Experts of a small language model: width 128, 3909 steps.
Below are experts of layer 4 (counted from 0) of a mixture-of-experts language model. Rows are named router (the router's row for the expert), up (a neuron's input weights, with its number) and show model dimensions 0-127. Each number is 128 + 32 x the weight over its row's rms, rounded and kept within 0 to 255. Numbers have three digits each.
Before each expert's rows: "mostly gets" lists some tokens that are sent to it at least half of the time. This comes from a sample of Wikipedia text that the model never trained on.

# expert 48
mostly gets: " 7", " 8", " first", " final", " second", " 4"
router:088133151114059136154128132094113136161152115092142179122189064182088140179147163174185172025167122139085157064142112148131082171147156085153117100151117104129122131195099110110136174121110203110122107097144126172130114079130090112076108106168135098118157153097138099128166108078119117080183188142100171152100164175146106171120140125170120144133086092115136123127138119106132144115125
up0:133143093151118100115067142170105141166131191203079109134086138175078095170105138134101148107128154147124099079134075127133130140102069068164132134172106164175154076113134171128068151122138123135148149115165089152133122106172114139138093159175128091141082135089069131178123080122146105138149099132145218065111136147107159147127184120148156092124124049145103164095147104128087168173136
up1:084113137172178090159155158136113101111105131135138112172150156153072114157194149096129140123191136081134149121157162115102096079138113162162089150171112084105146118173115123137132200067110154072102180118137140109169123083148151080100070185164116078158132069113113078080090111133117130105110142102163157123100159183086104126076114074096089165153107120116102157178148120084120181162124
up2:141115066133100099142100178167139092106197108110190122110198133119133153123128128167126156142167125177096147016127114095123152088174178101091175086112094119086163072169125111057148106183115143121152125138144154115119138151104117087176067119155152130095173154145111167134211151106142165090151122108122164155110113170126090137118137084129170129130094172115103099151157126155097166137111
up3:193155179157139160141123178095081131081108106180145157093162106113174137129157134114098147104122169107168124167084136125142055125094111156063096046146110150112141096124119135135109127088094170156162092143134148113088112121132054150127079119139103179126122161128113191145161118094194168175068118149086168151174165189177090136119158138167132136184116075114111132097093116133154133108110
up4:121115094171119127130114138097146057114169095113149100164122128192165173130139172187189092081140074148110126150096096070113134173148115143115120086115090178158095127154139131046112141099088199113122126115103155194151097145079112121113120142190133094087096147142130153140137109109117065100157158123107166101120175079158125114080201118143157103156107207152146139169106166153115145146123
up5:106102155091152079141123150141191062078143101130168195156173106170083130097102149123138144123078132133138130098095122146071156103167187112132116098195159156108172119114098145126156145077130150132090144126199222136197190116132098131092101115132118093163160061133122133104124117107089099140093216124101108164137107094117095124134127093117143186142137112087135102093144117160127121169106
up6:121159113086112116063130128170105103115114132110134125139144114115101209180171201163115101058185123170128119122106145196135046104077097139227195119122080120097187155087129107123165159155104130175143168057151082137090112071179124087156140149137132099127155121108157162136106145129158135095112105132140154114132097153131131117125094136157084130107101123086138122150077133122121127162164

# expert 53
mostly gets: " Mar", " Ch", " Ra", " Ma", " Sa", " Le"
router:128124103109126079120117117103184150177173133084088128038153077159120168096155118168115147101155193079127063074128129135168090142057154076130200108146119176111154143124100073156130158102129153155126083141046141115107169093118119148124160111175131093105139081043137178136186109119135189091113125093143128148136174128095143168099149125177142155141120119133129123107120110129143118147140
up0:138153161091198119138088114092074183164125155051152168120030110167166102098165103142140164097153130135132128123130138100159129085137114160127127105119157141147124111124161103124129091103099131105186092123139148119154157100198191170093164103181128066141155158064114163151143135156126106123130137077160165120092115148141140152145109186071162130164057154134114116112106109043135144173133
up1:100133199116101124166064119135140093109144091164066092101131095134168135111098122102148122129161169146159195112155144117127103111159163120188181119142140137094146153112104102156149130064120144130098074198098132153118103109163154153142115193118131092148165174136141148183092080107090093118071167180127177110115169102070119176102098092094108083107066160131152144126111193073142151122111
up2:153094116135164132090173098103144177126137061089139112149111140137134101193100153161152129155122179099109196181088097126090102095094139131164114133106133105041129095119102058134134125125112188122130130099061140155108085170117094131137120170179141193127102086169100107142128109143082167106103136123122155131126128156153159149130192165133135148144129126073133107104127216071186183174115
up3:119166121079126100145073137104139124135145166120129133110111109188101195105095163109113113119114163159093106072146125115098078113089163079171125101129126117159135108156155112120121135125084171104170078143115152135152131159142105133146143173226181060091235135114168196151152121148147132161100110103151110060109197135123122127111110133126113105098106103155156070111135105106141186188093
up4:153171122099051104126104132089094095099181066111124174124154119076154157107127177120165136177134195089148097121088115114114155149128094145143113068118140136181184143103142081133156124130141204125178090158127134118102069126144146077117171144168099184136066088146143078106206128084134166166193129140132114132133145069112110171152169134117139140104108106089086139140151089124139170136121
up5:124111148127101075120144068121121171170112095152129198087160077146132200149170122146126105084151111103097121065053130148128109103118134113164091128100086154084107142111136167163129139129130195153118171199097130106101140141170104113147147169171081092107107110109151194134077121131113131114172122109113089094191139111215123175124155166173152095162106091134084150146091175129091140144114
up6:163136154040131075129102105110128097158131092098118150110140085172119126127117106159105101134154115089124079087176132121159111160123108108154166079087206172190109145107137113199146102156153111113168096133118093142107139148101100152140152119164125112098130137072110124087176110103177187118123076114112104166092092107117151134168199175135144171070184182136126108159117126132174103046145

# expert 63
mostly gets: " Ra", " Ma", "ra", " Gra", "va", " Pa"
router:077105142126120092136184203137124173170151122151083142093158107149113118152158164141131188135147167107066099124149130134195076175114175148062172101170072145077151137130109075102125134135088161112125070174122141135107143160166102130125182126121037091154149141101065111103120128107139076087157161107127114116123161143130150154069120099148140156142157091103063176112094139107129105161147
up0:137050123130177136197157114125163149137156123090132107119127096084083155113103111141153169130154092068161122144101134140132105121153105152082106178115088046150078103173107083157174068153114149131160139101110121098093224161124119091112109103151167167118060108117174141148123102126101065142211145143102175078157121150125166158143126103148140162121093120116108156120122135157112204119125
up1:084082106125116106061134091114124106164150070175150161214127098140101110103145113140101132150096105124140146115104195187151139104079112143150106141121127159131148171129134123133175103158134168140093123099123094137151138171137130150082131137128089078133147123138078108133082142073138102178201155128191104100105108032118145122139155087138152181173166120146113134093098157037141118198139
up2:114117181146148104100106156107087147106068124130144176105079163141117117197144095089116160180094128154135107133149161161181082120110134090045113109116074072141175115163179133154107136124180085183148084120104143140123159131150148126090146140151108081108107122143127111072152164086145139189192097117118081118141142161133181170138093103132171161162181061110142110103107082188148134145107
up3:108151120080148122132125118108096129230122190140104175090107114111160131138138182098066137138092138109114131170130182138163091130103110113078108123159085101096175119175144117082115112110114128059132142137148142112150142181102112123143110139156138120157082193109097138091255191120111082117126123131158146092118160123148129152134154140130117132103123122066055119097146097160163160142111
up4:075142074114102115109156137128076152151157096099119145122153082151082102192122176171141083138126122067120142133174191141184153107149181068154148140102132119117132131099077083122160057114185110121140089152115136149138059114117123099122101117102115164159136165151144094171165130132138204119158116131121172091151132140141130055083150087132102153083158118062131108181188144144155148152177
up5:138083148145123131118144155134138125184085083126101179135168096139129191135148106083181141195107181086112142123193175084125119123066146131124143054143053145113154143118134073154128100148099168148106138091099120092188103183141080146144142102104075113118158113129086119104138144131106105107185107125135089061154147150066136116149191138118176172087138099156165141093108095109161075120136
up6:121130107090128142090169192123159156124149137137150158174040109052124154143166071151141185090146189171100141109173125114110142077150173088100146100091137131120122164069137111154133090191095136113119170155154204109105129108130100144127151139122128101125085101125014151123111131137094095186198131151105090119075147106140129134123113131135082085142149070146137136124116144129171095136146

# expert 64
mostly gets: " Le", " one", " two", " Y", " three", " all"
router:107081078106131147112093127095145102118160103140123185057137046198095171144137131117117164130150148113119161101212124146146102132131179081138160130157149119108116135136101099114139176138113151134151086136170130150134151071113138140075086158119116105096182144095141139173144142063082138144132158144092179131147182184080115141132180090136131196200099101112096151119046098123098112120131
up0:105127084146139123161177154160158121080091132103142144040127163108153168181138085144088157163149120135068194149184138130139166108115212092117127133073112088132164142106121138100197139138138116101075136118145185122090095084149112079134084217123066126100145123156086088158109134118112186063137164102116147159145120108114135106104127146157116161110129140108141177095102072096132111113136
up1:147128105133174109130110188118182121119132151114108174105165097091103108157180134138106144159192129145075148127197081136100130157173163127113096108096134100123115189072082125125148071131154131199071129120117132190089099136154126173086144156111138073117106112131136145149063116121104127118181117147118143132118042133112135176158136093105108098064114190151137205144143119132156136053117
up2:185101124152139087123152083142147154105189124119144135153183080117083108132121152133088123108116127011190093105094141124159083111093152164069149088117111116118135147111135120118066109101148166125136122163105117097180110127072161197145147129077152100133126130134124120149133124135122111161130093142100157141117190124080133140056209109126197145107133093158125105164146164118196065148111
up3:130141115094065178125148176114104099139175115108093148051183149133169110121082097102109119117188131130120161113138141134144136102128092103091142081169162137116183149169093161130136145117099106150126123183126171123112136152070099116108177157068135088122151174146124191133091141134162100167138163166045104161132088146131105105074128166150161128119141133144211115112072028156135123145148
up4:173124131118121088078159152104088150081120075164121165090136119117125122150161120140083095158174145145140151102170168094146175188161110137109101129116113077115106180103122089118115127087061116129099125159130121154115110171097231100102129108116125102106137073115098130136167159141093169134202193150095116135182153143105140089116100181074087138155133160135053137163195085108141120089131
up5:070164096147172116112149082174183106114144137155123119140140132118075184099137092074142130148143152141110157093100097131133089095131172110136143120107138081136172166162091100129129122112082134176084112121128144144131100110118112185088092138105059146122138196169033090196134090123168126081179176163098135107150106141126078097141130117211073160124169125143095109144101138137074114079120
up6:162136136138124101120169128119134169112176114148154145096120115153125115100160174133175128198094100100160076128148169152151134143112140148015171158083062121109131135217159119134127151089116128118066110124062121113125115144112141168073098166170161107135136129112107103192106102185160074105194149151108094117080126164117122130133126168081110090045156151121131139155163086135121121130160

# expert 18
mostly gets: "ci", "ence", " education", " multi", " research", " Association"
router:155121173076099114111122094093117089124138077076129156122118124134118178158159144131140163102118096127146092152211120101146107135142080115089186100200120138096157135158137088099143118115109151133137143145129146129099184141167141146044159090128090089105181115114150165175108114117096177091134128099172165174138159150095170152098141057222160133179130113101123189128083118088136098179116
up0:156063107129173129113117185118118168080057149106153128139113156141064137132124074151164116113130104143073131113139124142088146140085119091139121092136051070174161122191132124145113109125184128152071097090175135161046199164141159119131191108123130160128171120117138114085172160099111141163112107150106151118096116142090151082153145134133159128223162106163122151154119088091145110165114
up1:113149134073115100125147062169154153127191066097115186130196137146147137207130138109060136146107128141169142162189095107160117178129132140094122099147157113140144151168109161092110130108084173081177165147162141139172111137087151119086150088125132122150086119079104130125136141153120164137192167136135131093099139141124117125076062074190140103111070038119154091110147122111123099116109
up2:173116212081122088083130101092074128175172105102119196140115150159087150118147142132103134113116093130152118086117131138079116095106099140134188111099103116153126160132139063163195125154059134140174132160116109145151128131125179140062082135115153130109205143145122126124134184114103172115150122079188133145178087120127177098141139108176111153141140022119140154169132134096114090106121
up3:170121133118128167129145131088095119122146179089081078065127077168101177140090104164135070116159171143169126171137143083098104118130103163113116128121034091120164153129053118078131189137068130119136166128114154087185104099143140073139153146104164121102138139147171156111130174101079153108136128145192104151177117191128117134138105137046151125121116103157130193105106121147146151176130
up4:107125101128151051140091117127116056112151088091123163149147119135127036048091162110144176076161128073152096105129153148167132083093126098165077120141140157149176157122184169166113100097138166168158131130071105144145153194130135123120131154183105124142157137112159130186112106158177144140137116150120203170135128103105164088147173144099116105086140112124109118142064102136184089132154
up5:124078115137170092138163119100125149098152143093088141177108126062171104093227158160121174094140094089119109147087078071098086166078133114101162122118143158141143115157132181130080178122167087153119137121118157112175117119099103067118133138139191141158144097123040119144085118172157151149113171150066144131156157112116114122092119079126195149173181129134113151105148150123125159175098
up6:188156165151111119158181144086125101175122110111110156162116122113107139163092081139111165147117113071093151110135077098079141086130084103118161145121140117123156153194155119168077176157143182112110187170156142121148181085165130106091105085160072102107095148136069128147092130116141137097166130135151154149110188134190204109123122090195119061146106102109092092122077149142100167163113

# expert 56
mostly gets: " S", " Mar", " Ra", " Ma", " Sh", " Sa"
router:110120138119074128129129177110166148153161086090075085118162093115128123119156131142124160105149227061094153080114135140187050145112160103094133129092107096156147167133062096112120118106121156136164121181066164188124162124119131147107109137146085073127128132071155151092188144091133117071159122100164142177164185115102134147122132109128180151131163110122094197088119102100141101147166
up0:089098172117112128138206177113111148167161115068159080132128142120132088098133111136124114102149150167077111127063178118136086130116164136114105126131082101183127130148163208059039112135075141127145101116137210183136153104135141137082105130174110114117111101110170157142109115157146110099118145201109095199097145080113182141120115170138128122081124092111120154142149108148097107188110
up1:099075147105146152145129153117128126113183088201077102098134108129160090117169101168110144084143143124080196141128135130097074099094116152134129175155096143133103169135170156071113180086126120171084042195164160190125083142130106175155121144079125164175165121109133103097133135134171149109151192068115136157136091126120167126083056136088158095137106149117143136113123175105113158150125
up2:147098185111077165157123159157090115134129156073165136100107113163072108121160105127092129108125122037172119134112146119182097121077112118124123152169035154143097092082088145105122125113139209163079137181077111161102153118138109127119157159133078106097148062122191149121130160087124171124106154125124143152088151092127156168101087125160150123088167166191094112144111169133140146185130
up3:101168109234134080104176135143105111100120176155066169168147115088083135186131109192108160152144084094148135154150136113139106187133142143091076166098084117140104151113129032173107120118139127110107115084105131102182137113094143192137074142163117145146139193156184163122176112112152137081093154125120145190149158097101107096090162118136120155116146104092108128127119140112157147158092
up4:131113096139118130214118155121156106059154142040053079125148104143148133084117165150106114136132176106125109120096137164192117115119145130114125124174087113134109163102135129131141125101117112104116081143065130186115147093127129123194042122160143125193167142094139184062124146153110058106147117133194124108133137181141057154107156103105101123135145139138147095103129119115177186161140
up5:154175122109120139096142137115194071130131121143083126115108124106109091090190092114100190137108066147068173107150105111177143137134123134153127151082111152127168144163152117119095131071104169117146118132159161151189104057065178102121134166131075178123074111114100111130159175110109127153181136099140105144181078135131104153143138146063112177126126100104113092174118185099159083208132
up6:069084160133128152132086153152166160162102150180078084105120109090162225151182120079124185131156125176194138149142127126136109173113112147056143137106108156131094134087184165132085066108134065154102090121124136128110145137134114140132109164113110100128146161113121127114126091107153126067186117136131125115138127082058168170127170166103173101114179100053134131125192156119133126125151